Experts of a small language model.
Size: 12 layers, vocabulary 30153, 134M parameters.
Experts: 160 SwiGLU neurons an expert, 2 picks a token, a softmax router, a shared expert of 256 neurons.
Training: a variant of SOAP for the experts, 7094 steps.
Below are experts of layer 7 (counted from 0) of a mixture-of-experts language model. Rows are named gate (a neuron's input weights, with its number), up (a neuron's input weights, with its number), down (a neuron's output weights, with its number) and show model dimensions 0-127. Each number is 128 + 24 x the weight over its row's rms, rounded and kept within 0 to 255. Numbers have three digits each.
Before each expert's rows: "gets" lists some tokens that make up at least twice as much of what it gets as of all text. This comes from a sample of Wikipedia text that the model never trained on. Tokens count by the router's weight.

# expert 6
gets: " and", " was", " is", " he", " were", " are"
gate2:144134103113129133106112143168170137113149075154178140097163125113144101138137150135132138083105115127149109134118078113126157111103155142129123094134121136116158090132123122136097148127115154123135149129136123150094133144160154132138119126142130148080150175108129112138146113153169185136132140133153123177110123130110118153109144152143119122108076091108102108146173106084136094111136
up2:102080126103108098124139137111128127139122139095126092107134157141105148051119127144092175132103137153129138109083144127104134107108122081088122064138096130135147135133086142130137130170146132142092142152104129125142161105119116072136142114131185084157114111135111154110119124156092170115149114104121132117135140137157155122125153124121151071090118151121202150188111125146164143157098
down2:144136167125105101144188136176096157098119166135106147153105140144098126131135143114120159140094124148170131099147112194121127086144071119134088158092145183163075129128150160146165132124149136115140097121129118106105109097149156140135147111110133121098147133119172141134123093124105096121144139144115135172146136097111176174103092124125097117174139173094096153140144090101086077096116
gate3:106135129117161140140112143125139104145140149082153148124101105124140143166133124161110130157124119166164112106119164158088159154168133144102102166127140125132136120173126098148123153183143112154116125116141125135156148102109132107089137163137149112142155134130115083130087134108113146127150127110114164132122105162086101137144106126108083145157164174109110109093133118127135087066123
up3:104124151074117110109124116114150150100100137125150108150096097142143124148161108096141131122166103158119107100102153174099130131131142129116158152101111109111137145133118136173103128177163098184131118116094121145137087107128128135107108161072146188144155145171124131127128139144107148153129181181140102160125169166102117132083147122135065153167123157137158149134088122197122111107147
down3:148130097112117115127132099131138159144095174102129147124112138135125119140125102080127137134093125141137158146135124128159140125099142110123110081116144159144121112167130112137124117120170135092172084126116126148101125144193097101112134110140147117154134156108090151101187115135083136140097127113123128136081085138202074081092136131141158146078080130176150098116133131117134149158137

# expert 0
gets: "\n", "-", "|", " •", "\n ", " Coordinates:"
gate0:131076143119118127116096118155149141117150154115145150108149137137075136117121112181188109110107119116126124065121126131067133151154137127186098118095050112124072134108140150150117103124176153128106106100132150126148127143119105112154111157147111099119113060128099157130101106142113115126170132115166107116132137175143136128105134166156153126114144104158117128085159084163105106132149
up0:139117120118133126121165132157155127093100110127150111112112138093121131109183150105101114122109116087098103132145124126127099122113128147116101170126170147152092098098125110153108148114148104115112124119088131124114122121128153132118136131092104126107132149167155124113117102114133132140099098207127162103102110111119132119106153075080123126117168124113140080101143155124113102102122
down0:166143118140110121108143138143123160154100128109088131167141159131137131145063156128155122132154094050145157116164134162098093099098129137099151128137139123137126093106105102158116170112110153184103109147147143123129111127142133151146131098115161142130150143146098097107130156130180156100163114194154160130135123115117074153151126143114108140096146150137152162159070140166135130140121
gate1:142091145144160123127117135095120105086098104120061132122170142120115098100136094124099098137124129128101115112110134170089109097086136089110143154144112106126104118096145145138130111120167155127149088109135165181046111109092124117119180125094175092120149131060130136180121150134152115108128091083142158092121144135126102077105106130132138143100111161161134131146170109134121154160145
up1:146139144167153149135121148114104101166114110140108148153114118125128126109111169125120141052147144116108130102108135153115116200140136116108153108112091142114174094178159153095158127117134134124139109088128133152119126116119150158133128109079148103140100149140143141120109123115149122106118129144141141132077124143137133137111124103136113153124149134114151132090175151134154154133171
down1:102184100129128104105131114173102125167126166138104120129126119119115091104095154119126116123120112126148120137154101084112102147159126121165122153159135139126128190149176134108135127107127125110173137134147166126098125107109110110141117154101113118111096154154143122123146127095155141099132083113157108080164140128143121081105118105123150115167149133125109106101092107133110102124132

# expert 16
gets: "\n", ".", "==", "===", "s.", " ="
gate2:102124073108139114164155129122134119133126133129104147143163095111117167123133109155097091089150138115113167188142090145109148119168120125136104136145158097174132163072146072097118151105122128120126125179114129154135123135141142140153093128182112132105137152115146126164154148106119110130103110124136164150090135151140094139130138098139096140167112138123127144130111143101147128133147
up2:081124088159122089120113107091098138132108146135119136113163136147131133136154129141128115122117113141089138126108127129155097078173113116149134109106119111109111148142160099139128118151173145124125154106094091087152119097145121132186157192159088109122116121145162143149149106154124107145121101122130128107117116126155142129152144095122161185124123151127101133120159130151149141112142
down2:141112163099172099124175118158137164121102101098106128083140101122128148136155123139113128086146165142159140109134132087122107099147131130117119114094112081113121129133126162141143088149131183103125154154119116146120074083116100114165095114102122111140146099133152092109121115106111093130117095099130116148145120122114144141150122146129145123102173171133121108133120087160107130181119
gate3:147177107110095125102138105121157117104128156080149127085116140107121130125111128119151153172133190134130167070111124123127157126147167091125095068108111125113110149091112128154098137141129150185132092142117119143169125108107149124128126109121106103138181099113165145095122126127074179126129140184145142175101132099123114135114065096135109157105144130134150101117172146154153134118134
up3:061148124129105147144094156088118140129131147122141135097129119120150152128140129133131140120168147142101126106124088104125136142104172089120104071115121134140142116135118153120151115158122128126171078155139142131146104111164084169088071120132140131152148158137139168133093110158114128109114117205134135166129142121121131115150091145119096105113090108137107096108148126171116124137143
down3:132170161124149186071115110136172123137139130138126133123129177093107132111142139137140137128154124149115146089095113156187111124093118085118079114128129122143093137162161151100209130136107132186148106117149143123102135167165098157125140112110154121113131131143155134116121126115082128175096143106105162154159130133141081158106134155146107154193116083138103191116080155129131111119141

# expert 8
gets: " |", ",", ";", ")", ":", " –"
gate2:158062140186147080130136123103152140110111161137095126139127165148097133137120103137107121145165130103115115145178086140120139132187142147136119136138132129123118100126142118132121144135140137138122108120128099116119155109132124113111149081117144088118143106120081122126143138100146137137139145125106165130096129130106112125150113115142118124135113162138144103146125135109157101138111
up2:162147073156204103157154128140125108143116103128166145074107098107144122120151132137119133080151110083123133101139159149103151122114125113183122132157171113121128149154157156081096159093137130149125074099121158132103158098108125126169101134139140152144126128141126121097102133158147128164139116084102165114145146161125116138167083124145115113117099141151128103127143148150142120127103
down2:120151135068145154110176133089164102121106124110141085155117134119165108138138126142126147115161121101054136135135154148144122110124137130113156161078117106118108093113147123160137163131121138139122162092049110143106125134151136131150110107119127143136131075129152129097118182117144166120105108139123145098137138152133110129088109101111079096149160124146138104149124165100148120077121
gate3:140125125142160177143112090121124071135115107112160118094126151148173146143184125139100150117112091136138165119138135093107137157162117137093138108071129128088125140089117109142130139156144153101091080110132117126135126134116156170167152140135154096175106176128154125157107136112134150127129131105167125123127137148148173128117160134127121111148144138121167179115126083082157155141112
up3:102153114133135115146149122104112183148133105120113118182100155093122125119114076124182119141137098124114112116106114129115098112127137123160102112146145110146092119147122133128125148135142122182152157129108119116117097155121118139175099127139067151164133103093128174106110134129131160087122154148183110154132164101121104149189083138085145130097155118167132100142146127118092119118152
down3:142122127128151139065152120078136139096142110150120085120133149129142115102145108147097059115102163147149102102133140075132134092120153131137123097116098110163107141116156131134152114144114144163128139126061154124122097134141103121133159198093130124132140102125149128111094147133123106157175149081138111180128134105131121126162126071136143134108175151154156131160108129123161153112125

# expert 24
gets: " a", " an", " one", " two", " 1", " of"
gate2:147183097122153127153137089142106091155147118117134187130121087110163141168113130117131137121120147108139150176156151141140103163119098098123097142101075125136142157127108167154106150098114128162103134119107111122120140116107113099119144110127140170100126129143148094122155109088150156121077146126175112122110128138144129169125116128146112107170077160176177107127126130159140136116124
up2:103108101137144107081153105111070125138104173168095148155090149149107124171152134104130126081112125109120123143096145138106121126145101119143119129141124083131109160143143065170187093132135118145102132138123117134153137136099109123104137094128152108101101146106138060114141120085108096131192159124130103147123123170097158130131097123150099150139125180119118095092154116071090076112111
down2:153102164164104145123146119116174158112121145127142157124127148094142151177086118140104100158111145108141130127106098065171124119169137138139107111132128096118139145152163139126095159126145116068127150138146131101134111136123122137116120176135147144083122113148148133114129104158094102131153151157155124157129092155130159153130096119128093156129118112138145142140126123108077159131137
gate3:137093095121104134163113143113158133132124133120087094115100113109162125139134109100150124155090130108142148136135102099124102151152131107081120119132109157120127163143093130136119177111124073189188126158098142119130111130107161169119146126206140111100121091094123081107131133149145145113104122164124101145126083115106110142142159137144132095145118141112120154108099137101155138133088
up3:124113166101077145130134108129122128106153147107167159151166087138143129106122137124149101131160132171122093156120125127131131094109147111151158134130127114162154146153140141131120075115115103126107167108135130127161076142143115113154114133126143161115089136150101162098148125119161137190128147159163130112157142146159138152132143123182097141101109146128154161138126165125121156122162
down3:116139121122144144135109151128146116121157104135109120135135154150145134129116099157113103161155100165123139134147129164118127125090113132163132098100104121156171120147130127134107121074138114117130120134124104121177164121146122149168100102154141171141117119152124130140147089125097108132131128102131144099094127120158093147139100114170144185170110118153096121111139125105111159168113

# expert 5
gets: ",", "s,", ".", " and", "),", "s."
gate2:134069142142172109127111140135121130165138118117134158183156124106113151160119111144104115138136127143121103161184137092132120118150143107126151143147152079130119108085134120095110151080141097103112096132122118144110095182162171124112109128131121103146083095109124161079130150136094104127094117130107180168125122097112122117134121112123173130154147123137181135102104139131154139122096
up2:115125175142111099136166168130116122096130145138173114129106111116134132119152136112066135159129123139140074152098161105148142090101150102151142120124122070091127122126157176133151127109112121136091149122151120136131111169153160151093124093100099137079073127174100081101133141106138104155110129079126168125103143098113138118106151110148162106135123129152110106123148133170111145139143
down2:091103051102133119155127159147170147168168138132145142160158124096120138121101105094116178140106129151140115134114132095082139119151115125095146133096121150133100131153125153113115122110130143124143130170132103104083097149132115119146109069137157117125123083105116153135099112102130098131132168105106127092136121161099136096186176120099165088108082113168098107110160126094144125098111
gate3:155149113115126157187117121094163154112140092115124116116135157120129157134145159152151062125118121063151152095118107082149143137094124146057145136111101072113136135104160105114141154142149141114084127094090139163136129119134135141148090142118148119126134105117110130147138154126105123085167077151149150127144152103146106146104137121089131135160098111116180150133150142109143102133110
up3:125150098162106112131121143140124102141135110100143109142112139129128156123110097163114172124141124113122176069125099128124121191138091164076130135118143132156132160117156108133137129121134158108130135116150134128101144156173112123088157092129113138109154168103132122197112129107189148145130085119112131128130134147130150111087121125153174135129142183129180112129140159110119131128099
down3:128114128126146158094106096172167144131147130148142147098148111142114147107130126127129154141157145116142087129103100154138131114143141082114080163116069134109135147167108139116184106129177133144123103178119099104122089123138146114127109147104123154107133116147163097116097136063142162157127141125157117142124125109083137132153163110189127092115159119150095125155075087123167122116150

# expert 12
gets: " of", " to", " for", " by", " with", " on"
gate2:095154108138160123120145140123128140145119104083122159123085119104117134102166093132181114154096129128108108153104150115093175116114121132124109134121136138115137131119102126132092108130161141122092114071094135154173121120134167128146096120141137095153169145139116125126117109074063126140110101116124144137099158148119142120117126129171146121102081106143087095111136134112122100138102
up2:115123161107148121117152106126126149127101082151141180134108152112130146158140091091146119121153172140126115075174128091114146117108153148073151129151156139101128112126095117130178107130159090130159156128103113119083125153167163116118153110143132121123149104073147146102105072092094137143135148157074133146120210117128109144185105131127144132116150086091086112135084114120105143125146
down2:132137087171091101144165115099149123136109144107127130101110092095143122121154124107137140126115113182142105178113158140143129135141138130177123100123153098122122150153119126097139119106100146142118142164161167170119114161142127125139120125126138152102160109112144130123078138141173106138124081154114079074122146129154108121164171138141121135076157146147081174134103145133190112165126
gate3:126144112099091190128166102135100131111133151138119149134154154113155161080139118135085080104141103112134113136112171194105133121094146126109097171118114117125159114149129116099121136167166133145108118105144148117120105133141113103136110109083151121116140117143133122143149149133092142143103094132092150142133116155115152114134182134129114147140172134118092126130126105191117059138083
up3:145143123113142109131153117131092104114186129115152097122119143115159091151157140126188161111145114143121098106111105131115138121129113135130120131076124135114129125078093106161142149093118099117118140143109120093084142165099132112160161109171109113146099145147111090150158099124101123089170103088087126116084111092103146114142140134124166153144146139095138140133121113130125147104107
down3:095123132103141131160095124150125119152126128139158067131142108151120128118160112128176129152126148147149134156138111097147142108117116129146114108112122085136141105127099177117104116117113135095133130140125091054146110112107161141155119116113122126130143101118088062145136080133116125117177173124166162116147134121135156147156136128122118119124131151159130125151097132103128136144144

# expert 19
gets: " the", " The", "The", " this", " first", " This"
gate2:111106130116098112120141152144153124128097101123143119154090098100105060088111098115129167118154136145150148103108143096140142105106150131142130144133130121138139135108137126099122108143118164186167107159131083125113159124178146136122089153141140093154170171125139162134162130092099108093133158106085133136124126148153135123146110171145137105168142131156150133106087122125157108151111
up2:125157126117156102094121108114148151143102135108110131137140111148174114135126127088139121127114136127115093107145129186155076119148130097143126109148084139138139122129134119138088143092131135130172178100150142152137105131121145133136125154161139135112113125192135151142151143076136121129139127122132149133112153118135175144098136173112121147155132120108122131113124155115123104149124
down2:103125112118116158152104156129144140147135132136140126150145109107089144120134149149116093169126134157102135129106134126137151107139180084146166124138123083128148147144144144161098149164136101151073115142115105166144133162105132133156157138105177137191113107099116104119164116165118110154105153133134090171129109120142116115118138126107129154086143084097129105146148098137135157114133
gate3:157135124135122133109123145123156158116125164174155155134160122121158102153070084137143138144145136132115102157079147117113105144129128108141158140144146121155166100136115099091111172151154130123106151120125091139139135118127160132122132171164163164152102111109135147119116146129106128128090083144144115157143123146122091123109154103109157127125165153115115129110126167128153151163134
up3:138128114102117072125143128092118125072119145129130147136159118148116141138161092130143122090123141129096096102176137189098109156152203119107139141128108103124146140106130101144124135130160128160142100140139186127095142102161167121124140143139098088149118087137171159107088119132118105145093116144155110126114118113124160078147125105114131118102133144173129114144103085091164123156162
down3:121136130151140133099147149120120169145140165159160101112137092120134167164101134152108158141131148141131111161145085126144128125158107137134123185105139136108142132122163135180142166119100129132118144146190122110128116114126131143151150150134164121154111101111142131181107129115110091134104096140141114111093167095087101114116115138117060120142146104159098154136108125112103070077123

# expert 4
gets: "-", "=", " John", "|", " David", " William"
gate2:140142097106119159135175143167136090135115133149140123146128156148141142139162133123119156139130100129138117092159142108086103131140113120143130101119140125123105086125114109098114158091129213138117157137122133123138162126149112149116161119142142172143132080160116153175102129131124130132098123107089114097103121124132175134156170146094098091153113118084136112146120116135117144103115
up2:125165119137114121129159131146177125156125115093088130090153139118117159159147109131104137103060149108174136115150124146123102145127100148087122157108104122139094164114130110154140141131150140109154159122155173136107113120114123178132108142136134106137141137157111138163098110085104144134112087127162086138081128120107089109130147146094111136142162123137117143129114127132146180129105
down2:070149117095158193078144107122175144137134121129150141089110146136175156160105135092131138124099091113131080136089137147141160148116140109152094151119125123103136103129140134160158128166126142126112128130131114142095130121121156092134136142151139147117109091181090130140144167123136159127139086110129125105162160134097102103157206115112145146175092087157098146138127131116149131100109
gate3:161121105116105153160101127113125113135142139111147107131195151141145127122119097129129117173129110135114130143119104114160142170074111109098148071094171108114160160094090078166118123157131128142141142099143158097133095180115159105144199142096131143145126145110142103149150125109170094115117146119135140126119180144137076122174104105145118162084151119096092142122129130137140106134129
up3:144100142138064099124124110116091098145146108140149101162169094142128117106161155143126144150126164085109161116112144105151112131088095135119164125146138135186133120093127089126127096161083134139096138116126124116100105149161154195119170138118159115148082143135145112057125123102156129131098138165127147152130141146212109148176128119172092135127143143119088134147147144129148138119136
down3:136109118215101128152170164138116126166115135135125171133081144106148156152104170107129097121128182162169129163134143095104114101083135105105171153099160120127136147093112153108099146097141109054107174128126139120134163153151162145149155197129142095163110161111134134110179108171104078070146130120134104138103149122151097135150079155076097145089131132122122120097091119127165152118133

# expert 15
gets: " to", " not", " more", " be", " also", " out"
gate2:130119109127107131084155111153135111118148104123145154124073096123136166133116125140210162086165151144133096124121115138135115165171117138124162097092118137117148126100149154109183121109133159169134156146142128125193121113130118124133154123154103155131132157179127140167123150100106146108142151124136122122117111137157153129130160180156123149128120163173148166147138167130139120126139
up2:128096095160142128136134105140152167102102152142124158114200107100089120119115082135137170127144150157160112162131144127145152153124098144122111105166126147130073137110130113108135099139133133130152084089093111113119157126103142099092109093120122158136148118145130134127129102164104150116151116083100127129134157120136115133111112119123116121098147112095144145125110141108145111107203
down2:122128148164113073137113162140141115115106132140094138101150125110120130153119115135111163117115156138119114144128104151126129129176090107130097071140094108114106104110113122111159135159138119172146135145102119119134143108093128107146138187134168078128130134142110117107119128114119110175133107105165120114129123109097153162156081149133129146098144151139132120117157163081140146144102
gate3:108124102150096181096139123131143149128130143133076133141095176131153130108148135085128141095117117101158121104147172124108129132155103167117156105155158102146109124129115125157134164159131123162139131122106149130132074108082130105093129116115142119135166118155122113130153133118121119058134082142139136126141089144139142111152110129082156129139096119084203169137098146134152140141101
up3:171088144145159128126151140122138123118156114118123141123129142136136141122171132119120085127117107103143123141128104138125154159132138121111111120114118094074153163140142105211099110109151163121161093150125114123132165153148172102118160141145110151151119149143117139114111085122117107143122087123145125111120147127115127188100113112064139114137180120120160169127131109118131148196132
down3:142109135113150104128155154174122110098150154149134150166115143123101123158134145155074132165143087144109118132139133141164095131097134125166139115146108145099124110133099112159080156111158079175081137141106099121118148147153123132128142101161084132118134178129152141159101165138124109146128088100074177120115163102153118156126111145110111159169142130178112136151151099136133128130118

# expert 26
gets: " |", ";", " –", ":", " -", " "
gate2:163108143149126135136124130122131101160152126167160044143118099126120170105119118094143085122106134143167125115106169093120136145089153110118145167114134141097124083164174106184134116068146144122119151159148149128170126132136148131106144133107130119100110113152143109114145119109132128199144127076105147133140113109128124136133134182126125111137108120121098124157097143117153148159159
up2:148150102156065099137110118136149152136121138119094154116153118163126121109128144117114121146152118181148137108111132124144075114135147134146100119160119089135152111152132147118119090121092116103154108152137216100091076132132099138081105124147091090107088144113135120072118123116079128118156137153112132118130152143147124137111106156140135127129107121121158153130157121121086130090150
down2:104115114183126112128116120110148096111131108120126138096107125153132153108128110100158089104147126116096121135163182138135119134151118130165158121117119081145099093106101136164135147141119089138103139165130190103146130103146118148141130115110172156126131156104131101146100140095134119127134097121155049125099093139103124159119093110142116128072097105125095150114113158127079149076100
gate3:096095138097117161126131128131159103130121120135139112109160116121131088148060136144139137115109119133111131081106123111122166142110091079129138135114097127132123161149141111079097135139140164106108149145152120135092119132164063139116083124123181132126179135150163156130129105125105084141103135125137146143153116144089175134110111182128125152092107129081121176126103159123123090122124
up3:133122115122126139123145107145099159114142154127095151123107121107162160127128140159147109112086149154125163129110152161143125133147147115140132123128121097126083150141103118128123166158121130119156133119158102135118133110096148079152125161146133103110138121112149170109128161084156125148114146112109133137122151134135133112139102142129148147123117107123086140159148078122138135131128
down3:101110110151116168090154147077136109116115106158158120146126143118133140133123131118093157117136135121112123118071084178108128167170141120132106137116146121143078158133115125125123097122167150115058147095131145159153153147131161141128142144135147100148153108113116111110112118131164119131118103157098118109125123161136140109150077115145203141076117148154159081139110158151163130132144

# expert 18
gets: " in", " of", " the", " In", " at", " from"
gate2:104178139132136118152137131108139170175138117087104120155090100128102117119094096108126140150121166083138111141156141131169125141129095046118104098106144106132146136140127116134112167097144154126128122183153145124141131128136121144090104130119152123098127132189107131111168112110091098159150117099093160129127135127131136122107124095110136118115102101147115118100140141140120075128154
up2:126136182103112115147131109128108134161126114150151174086156125184102134125109135142129156134162117129166110124142132119138126163155109126120158113096093130131092130095156148135167157140136145117156090155148138115114117130134121133071145210106152133136087104153137123103136083109177161136092157102124142150128193159120164121124143105091117126134102158135131105144113111130135154130116
down2:164133096131130112146165205116148141159097125107116129122123113080075145110125103128151158135120157161148149143163101123126061151111128165113112162082113114134120156098158137135129126054105143083130133120107153134111156128124106114123110106136146065123151142124154136155123125156144176110170185165131122162126188118122131154100107094100103084196077090117124116095137121118111110113129
gate3:087079134171117132111113098142199177152136117154122156086133095145165154120112153125069174162154102087115109112117179148136126142097143144101122099131115099133171134124107130144130162138135140161138137160099125138151108115156130157128140173176109125120125143105132113083087128152103126166091123132088175115173129146141144141119100116093134124164140145133091143110152130206129110150162
up3:115110132122108156139098138139114111117088095148114097130150168136116149091116096120134133100166124143089132090112139146102148096124146150133131122164121143136159116145139137135139141111160120091086103151148122124155141126174144159126170145124152095124108105138134108164097152138106123092144201091137120146129156138108108122122134139158152110103159117135128126129108123173142132153082
down3:140192135123103141152147155116158142088123167077105107130115098118123116099109128152120070129130081123107132083144128117109156111158151124106183114139141141192127084126107119121146108097147131139110138096145130124093128110126138121168168137119183110173139142143140129134075114078079081090139118109134137092134095095114110148163120147106122126096135102106145159135119102124167145098110

# expert 1
gets: " his", "'s", " the", " their", " her", " its"
gate2:123165158123157118130113151137178111104135089133098074143136142147111142137183140163129118139134141117162121163132138104150108102142080106134158160085103129109171128152126141158117164112133114114102140129113129137131158112116117146136095158109091153072128109159112147130136123116119130147135123128131120114119152130178150065114111128150097112138158121151121112150136135070107131155118
up2:144138182104102120158151143134136140149134150145117142128114134188170149105133119138166092119117132140070086135125111128152167159114134100147145109149163144106098097162069145112123107156164152116099151085114130065096156094127104119121110123116180110099150147092116133114116152151128121128155123150151138138101137095143145117136123129095132117110137119153106103111129183135180139129173
down2:092124139118135091150109144111129131118127117126156112075129131182095145102135106134162113129085114126130152114155118128145112122124182131114123188102098131090117154121134095139132130117117096111120122096118144122140134084094100142152147157184129101099166129152116128118123113134103138126093149165121118151135161106132134104097131083115117145153132147183132133115144111100125099057131
gate3:104120104144131104123108084076108118126132157135125083155137142069109126159081080135121126129119143076127121096033134134106144121114099111112134129093125140107098132153109175135145079092122131113173135082142158120146165156119147110144164133116117098107147134115117139097106118131114135118108100120126181121135159141120090130157160125143143150105111114169111138124117179114165141170128
up3:109136109124102137156152115115089132118154158163161138107078155072112114104137107145149127109102113097133161103105134147177148108086140125132119141105114158135121132132139083155162166152131144116144149139136128070151118179124147164149157124078142103142108144107120094133144103114136097128124086126105129111094147107163133107137155118108108122122158157130115163151112154143111143161123
down3:117111140108088098153117097114162139134112115105143151102109109160135108166113118108140148082144112087174158143140161086124141160124142128130156128126086141149096104099121131110136182104135116131137129134126131098126095164122093147167118137101135138169097174137138115117133103132076110161118129130124104117129108145145137180173120055093153176129151109173111138128117086128170173153157

# expert 2
gets: " |", " ", ":", "|", " Best", " %"
gate2:138133160138145101093126111110117103122152115096149140142134102123107104136157132100122109133118123103132150156157083102107137143141094116116154165100113131102118121130132115119143138120094125137105111105115103100164101153081113151176138140136141138129135132160123129103129137103160166125155130111108108132119177130103122139132142114113136145180156129124104139158119132145113182191108
up2:123143129149143133159115116138116158137115113147141136111122129133149137158071082105103121124099091132120107140147165094108086090085126075124121144130141097146143144178134125140113155174071113143110103163149103115115172091193141155101085126094100067111087118128118099142109131138100142166146127132117156127147159125132135143147108185150139128067139136104150145123111147145116118116080
down2:114142103118100067159140121137143128129097081116101069129148121128081145128118148128106129069118093132132132149157120101122139110132141077111084124133127121134119127131122112144168129155150120136090116147102094127131154166105178113116167090114133135104108120093148138092115155139142167136123099139125145162165110129150130114091163167128117147124139125131139144129130096139112121127106
gate3:166128121133106108166132090148121126158164094128170132140125149102088124112124111167093100164144114126106118145159119143169161125116099105148138118142107142152112120135134158070117134152157132143120143111154166143132121189128100105150098116116093116137136153115119097126120108150160098091104135076157178122116152082109095136124118128138156145127113077115167131108155201122133177116114
up3:107133127079186110120151118110091118147139087115165101105123154131155073104094119158124117095152145106161137174121138104156101081153131114156084163095127078175154071087162137087115157135141142124113126138098137167127106160104131140138136113104132132133125124124099146125090113102136119122136129122136161155147097127117125117121114137129122119119115134121155117128106121158162150106147
down3:149086092168154111134108133132109162168164095138160147139104125136131142098119139140151154155151105133154165155124113135166120057128123163152107142143141163143150105132147115124157139136128193181124138123151138110136109113141127140123103119121105098159135134117083105100150147091133099147112146147148147151161103173136134161123138125123138134098119121137107128175124113165129140127123